config.yaml
n_layer: 9
d_model: 448
activation: "squared_relu"
moe_layers: [0, 1, 2, 3, 4, 5, 6, 7, 8]
routed_scale: 3.47
balance_loss: 0.00547
n_groups: 4
init_std_router: 0.0186
norm: "rmsnorm"
norm_eps: 1e-06
tie_embeddings: true
grad_clip: 2.0
batch_tokens: [32768, 65536, 98304]
steps: 5217
dataset: "wikipedia_en"
Below are experts of layer 4 (counted from 0) of a mixture-of-experts language model. Rows are named router (the router's row for the expert), up (a neuron's input weights, with its number), down (a neuron's output weights, with its number) and show model dimensions 128-191. Each number is 500 + 50 x the weight over its row's rms, rounded and kept within 0 to 999. Numbers have three digits each.
After each expert's rows: "comes after" lists some tokens at least twice as common just before its tokens as in all text; "mostly gets" lists some tokens that are sent to it at least half of the time. This comes from a sample of Wikipedia text that the model never trained on. Tokens count by the router's weight.

# expert 3
router:435490492470494446514531563524489392449497527476430443488485453554511531614421487527473538564543495470471550534508516428586448600574467555530516587495502423577466552457630530492476443487494560
up0:431515524462564450444440448498498453508489503508509465552487469588526427575479480510392458539495533443481546482537462503532494419502503651468516449537543496547442436527478495499413491494449538
down0:495540401466398480500393610448496469453550481548574497420588504558456514579478493548451519472504548530430538472528522517491573418409505546493415489560469461592435484522506457548540457466441515
up1:549509461506534514466468503534466550493466503402429537492463600540592509584561535487498540525506542526477434531533505516552451535522545521505510576466495455509536503522564425398517502528421561
down1:542434594428516517539498523493493523505565459572449500525529497475432565499523415488519562484494481463563408504522509491402522476464408501461520520416526480491472536441581477482623568486451532
comes after: " ", " (", " was", " as", " is", "–"
mostly gets: " no", " No", " TV", " much", " Time", " Apps"

# expert 14
router:541452492558598504500510523475485574513415487465510563550462510495559605470424481465465525598457555543516467512581564521515427446451433510497461591602472525495502525479490491411452513549562522
up0:556491468466588553523458484531537500504568487546538555475475604531557466531510476571546505539487492529427399582542472543525421544543463559487439482528427557578447486445523560504496591527513496
down0:485451566569477557406479440486567548355435538449496440464512431410466430521550439495513573484559502520503524530410386523408571526518534469421542497513567500484431447522568499554501518569544532
up1:429483536447557508530442506444451470527517499557509558589474520413558508468566416550537453484465430408463452578518642587509461548456412532492490480485378499484554449503418494544603511556434524
down1:396532516480500513515487584480507420487437475603466388389556495538534434416557466518573491521543534455493462433514524519456566425527490387540411518493465543413508579476363448502541493443451423
comes after: " |", ";", " |\n", "0", "|", " was"
mostly gets: " −", " +", " Labour", " elected", " Preceded", " election"

# expert 4
router:471441497574566441540564484551571463505550538492520402479395474475522472433571511480468571538542508466489479426513555536494547455587444520476582513544506469485483449446525473486469537509440408
up0:446542538564594543421451524557583528592470562504520502506502493448410495444487560541502547486537442478551496532556511512557531545570510522504362427490597432585512561482504489473506582497540550
down0:462587443605528508487498486406501482523549545514506500484470545541476469438461588560590414484484465477444457428617447537644467502436539515527463539569587441462481422527439536506552444507450478
up1:532492533498455448518491582507607575514529556560453490510539462467500467523509528403444541461513534444522513487421477504631498519536540546462494570482607437539494466510493621542520639446513578
down1:453464488522467493475468543464469498458387511567476486538504418412497591434467513497438500431462564634452468511515511476544596507490573514529563515498481505523495535539512446468492537521503496
comes after: " ", "200", "–", "201", "199", "-"
mostly gets: " B", " H", " T", " N", " K", " P"

# expert 24
router:515565458494575406449489474414518421433533452464495455502425472471502480538498563498545561552415513373542565455501543471426453512444478558528527561487445547499469485456465473465517523563495555
up0:570455477553512582507498491447437377517528528399531512458516499441550454432548363450438500531485548528551461520421522495498549614545516499533473512631487483570455472492463487478515522558491459
down0:477488481394461561462516529534533484492482546435536568503512547472612507487442506464578470459552465481614479457530501452479561530552464478490496441487498503432456460524543446389451560553520517
up1:537517580373483522524416603454461550478526468443507444508490472433430451452543465455447539450526487549522392541468483558488461491512600555510465461523510498494442488453513526511422553485466456
down1:444441523540457488478466590485573512499472506508602513548518339461500499553518441535423519535535546483571453438452482477464485498485524453541553558534404533420447455496449535494507549471544545
comes after: " in", " of", " to", " for", " at", " is"
mostly gets: " the", " The", " a", " his", " an", "The"

# expert 20
router:472537515628431430388523489409493493542543474495501507607472460500572449461503535446512571541477515437506573507563585530504513479591511491501590514533482487437539387484532429528508489437546465
up0:505501540568510458458471432514564460465486482463502508553437466467537627545469429546441418524393500537500508489435518494548462504519489524577609489471536415454606522430441508544517417481473405
down0:479543479501440464538512513479455486455528554565579463549477506417563382446428453460500497526371585509572522508459414470619442409598480519534528468483499472439545472465517474460486573459509455
up1:528588618520529490480519538623478430475509468519405444494562481543510498562557583439520618566492521464441541513550467497521451486504490516561543538499482434527426465615519518532514524473545585
down1:468476455493547497531502460500510497400601452494422486523537503545546555556513502486534451599493540432515434508479477466528611475406500435405471456470482494573545575519423595529446600432552348
comes after: " in", " the", " of", " In", "In", " United"
mostly gets: " States", " century", " birth", " America", " England", " China"

# expert 1
router:616428427413476514495512437466545472563421564470535429515525514544589509587481448492477510477497513513428470548527432530491615509640517448503525573554515543503416531504375537466578514426463501
up0:553526453547531450481530466418500452607535505498511514511476482518591491612485539516455463536523511456455659540501483588468563514508582462502585419517553429508435412464515459502509475412513486
down0:449464530450583495565474509520462503467514550528465596494531508535576473495498545520490526551487482426479535513505490558495466467540641504558527481669522499587465567497442516450460534541428509
up1:467492536597589537532514543447511515487472514443551539584491604590480442587484495544463617546491581517577449541496571438460434509498501500525553597540406532517580521570499454583576595404411539
down1:454534561442542531517505497505532559373450466605459497507424589479489473434442505503536549453536467509494513567398507394506420530556526509515592396478510570617562533521520509537571476522532524
comes after: " the", "|", " first", " a", " The", " his"
mostly gets: "000", " final", " second", "″N", " won", " third"

# expert 31
router:441549531519457467530577477507492497536484476474513578399478505483495517482509525560494549468462469543597526563592542455457538575566426560469420467468532500452388534517577531478554639606504571
up0:469491501593424521564444485544591419449520507465531469605418546479487480460331427476462466457489485539454516445503573512476561393573430531550459530545575453440494481543552468521502485540439521
down0:625557571421534441451432470398509536448454486447446466458472432564450559535486524458546501495495562636544514511529590490464511493543484612473473414500495466441442539513514428461509514491532451
up1:481594646607482468497526468486470477536504536509506488475567394517472395491575464503524489499572459482483559527548496555497467569457460470471503543555602515414517487507482470537594562608524507
down1:561555520544506454624569498534515531542542510487492480466509429596463481494522543560447543485489463495536476563414451520495477520543546450481383539466546470460574496539507426472516485567491518
comes after: " ", " (", "–", ")", "/", " It"
mostly gets: "201", "200", "199", "202", "198", "197"

# expert 8
router:516476504452582505507472434552535541516464581539462505482545467561535457516437490562529469484521554439455483480466535376454510595473514464527512482505560547406543407565574544483582501536507554
up0:452529451481426511476445608525458474527564398540415473524502522574498542563493415542471435546487464446546444424545550510459456543507537470481504535549515626493450458442466414498498509474485344
down0:519532508467566480442406520583500543425495573458467542463471465518543576579495470564465480553552462479583453500466430454475529486566451488487654508489437476483503550473528536497426537518554552
up1:486544553527488475567499488549434489540466538439470501456453457522444474447452436500524570457459513430515501460447452543499494473395564576535369487514648554446532394532527430500517493564492531
down1:568481487430491410527526486513505499469511439535649503527478528489449500452462561529511482551447532417412447537448540613426532509518485450556478406545409417441573460560435446457411468589465571
comes after: " |", "|", ";", ":", "\n", " /"
mostly gets: " ", " (", " /", "(", "″N", " |\n"

# expert 12
router:490511517547575560444492523418577562574452488446537452468484528496549523414477479419513606470526466507460490516532540450506502450581460480488441603577511467530507538393549465440460628435596495
up0:539498500511377521488504556522445454549470543525561508442492542568575593477480510543498487474502575533452536522436485466520581605556516485482533511532514400400594545416441483531607541395409421
down0:493513503481459628480501515453583503496372543540519507519498535496521468538531453524512595522406506520459534497496536521545548445487593541507453498505553479449518492449533519467470533549538418
up1:487565617479499461492515540434484489422504519437518515506470523574574500487552472505524506617496476497448502478505527523547410447547552468543536403594543555483503484454491497484434522464403541
down1:489464474444458511541527434474524516473499483424491552608468468437470572506484478511527434583442504553421448471480494534474424567588473570469456465550569401485499503540518484523490531548439457
comes after: " |", "0", "1", "3", "2", "4"
mostly gets: " League", " Cup", "°N", " Stadium", " Succeeded", "″E"

# expert 5
router:579435436522474473461487563573556443528431496539550465439508396504499539646500418529495463525455522507506478443558473517462564463514489537419452515585549498485514509471508447421618513544595564
up0:541563481460452498594460506549476547505488508497597573472448496590599582573531483497443450532542415509546446442517484521495491512511525541425513386451489560561511467534422587517610519519470417
down0:532412553484523461604556495535529501466586539462470510526530534536647452527504586438451565563492541497530402516598499482481498515375557401472464561477480530554548441526530517545493445517568446
up1:585521477502565468599503457517532482499537505472648538443380511538593546527499593435518436479518533522475477448501576500392508401630463420474454558548541458526561509561513445523539409482440481
down1:522472451434465535501509490452469460367599411411477445521520522496516408512543525485535475458470508485496575465497508437448542474443647470548471397456436476412469531496501474445493515527491462
comes after: " a", " the", " The", " an", " his", "'s"
mostly gets: ")\n", "\n", ".\n\n", "===\n\n", "===\n", "\"\n"

# expert 11
router:427508539496504515526452610509429522499454420569510462381576505590499463526563522524488481499521455509462431415506478520537570612451535450482535505464520530514499494532390567554461461525449499
up0:396468474583547566507489442564446558476529473467474484442488445515470568458609489497489581447443547396483487527424482485525437454486505435547543491518546506530493456526476450466443470474526624
down0:520542484506573513494535498495457489519486573516442482542608465505523501564494484523548472404436411447382456371460490368528486532529437453556557474486489461470536471483531508470435450402532513
up1:537529580514526525420555383527551554435536462463499465588521516492452561527431459460440437523452417482426543488392487470450481506475541437507432540483550464436473558522543462474534570450505487
down1:476486561446561617495519549493511511529522441458493561461511534446475563493472493546530323518533512529507449507540551529537515435435498531504488465594486500555512463509508484559536463522583473
comes after: " |", " ", "|", " B", "B", "200"
mostly gets: " Mc", "ro", " Star", " [", " Black", " Green"

# expert 10
router:544539496512569408513553478477411542582426480515507496494608489483438531501402537550518506520516503538422545429571597524468581430500442493457462458571603513542509444445467583486540444442544579
up0:547475551551521472435483469501537464404466488445457482556557614556453478502521492431551450485421491529432504546535484524444380407484515475561531541501539602532404485439517455482553508645414507
down0:473379502499508515566515362503567551461481570541563468572483490485517450542563453464497504518480430487467504521520501425500503462467529512537518480518485478530462481455450444511517480517407594
up1:446598524451543490612479545528499509453604461495536467417558502415443519451492491545450559536443521581535516478519498533416506506557468489541482479527478437474512462468535527440480464439531477
down1:534500492512550479584536484413497439450452460511391517435529526494497501401446578501457487510469421534583487550556595570575534601546456478463460467464454535554517519506408574479489526482542419
comes after: " |", "\n", "-", "1", ":", " U"
mostly gets: "′", "°", ".S", " family", " Co", " married"